{"normalize_top_k": false, "balance_bias": false, "n_head": 10, "norm_eps": 1e-06, "rope_base": 10000.0, "optimizer": "muon_variant", "lr_head": 0.00553, "grad_clip": 2.0, "warmup_steps": 50, "doc_mask": true, "z_loss": 1e-05, "train_tokens": 1430000000, "steps": 6074}
Below are experts of layer 5 (counted from 0) of a mixture-of-experts language model. Rows are named router (the router's row for the expert) and show model dimensions 160-239. Each number is 500 + 40 x the weight over its row's rms, rounded and kept within 0 to 999. Numbers have three digits each.
After each expert's rows: "raises" lists some tokens whose logits its average output raises strongly, later layers aside. This comes from a sample of Wikipedia text that the model never trained on.

# expert 13
router:497505574524542509431488478477451465523482486485533512450527464527510475580508536490446494453481539573484487460531520591524462528515488477511472440478509490543474459505581475468577483442523545490527496548493508472546463577509544542484538524
raises: ",", " and", ";", ".", " of", ".\n\n"

# expert 2
router:538564505466451495419454553476485485504497451516500536488522529600405506573488512495521545439498470492511510476498526525515490472537545536453554498411470517515451519534581539467521510490536483502521466496548483483525467566488533519539483515
raises: " of", " and", " in", "\n"

# expert 0
router:470531502494423486552447476509539565472458561513563430546524421481445479516556520535551480556505530442463487501487536568491474508445480422563494488480521508501512503515507552529538579556464441497519536529464559502499546444549456503554588477
raises: "ian", "ia", "ka", "kin"

# expert 1
router:554472435484536500550494471518505460413494505494556510510489447480483472537529455519534499554551483420511501423486617526525520514428504490489452505470558535501508552488478511498571545534464466508479486572477540516481490522497463460505450443
raises: " was", " and", " is", "-", "/"

# expert 11
router:556501605522482510460510589495500452485551524527528526471481473535562556544520554519501473437516531539516563495468446524495461552471487482546474463531479504513556519529484557500474390476506512539528443564515481461491472439538521445420513501
raises: "20", "19", "13", "18", "15", "14"

# expert 9
router:480515548501536493452481542477471542583511476466499458535501497494447448520474475481457433572546532505519489543485454526482557503473452578505567519527459413491519466400508497525437512543520543448487558435472481485554446475582538562529467475
raises: ":", " ", " the", "(s", " :"

# expert 15
router:564491473510473487568448431549514530458443458498451505404446573524533552478497543478518557507492446528476490504505486433475486473500499437514563466464523525493467504535427481544500416617483444566460524525501514603502534491458440480460483498
raises: "an", "ano", "at", "are", "ag", "att"

# expert 14
router:446481630497482522521541506467532446490449507499492496452490500537523545579527539506418431436489561568467575482481446532530506549448452441575482512501475529545541498566501540502512463503505495577556507562569475443474494517563534479470528518
raises: "7", "9", "6", "5", "4", "1"

# expert 5
router:542459568502542538453468520545487511562539476527488507515467520476480525523466480480466513521516474451477495540533522445496506445476536531526449482488528425501582472539528504531440471600510481491509464551524487483505513506512470409525465531
raises: "-", "The", "In", "|", "S", "==="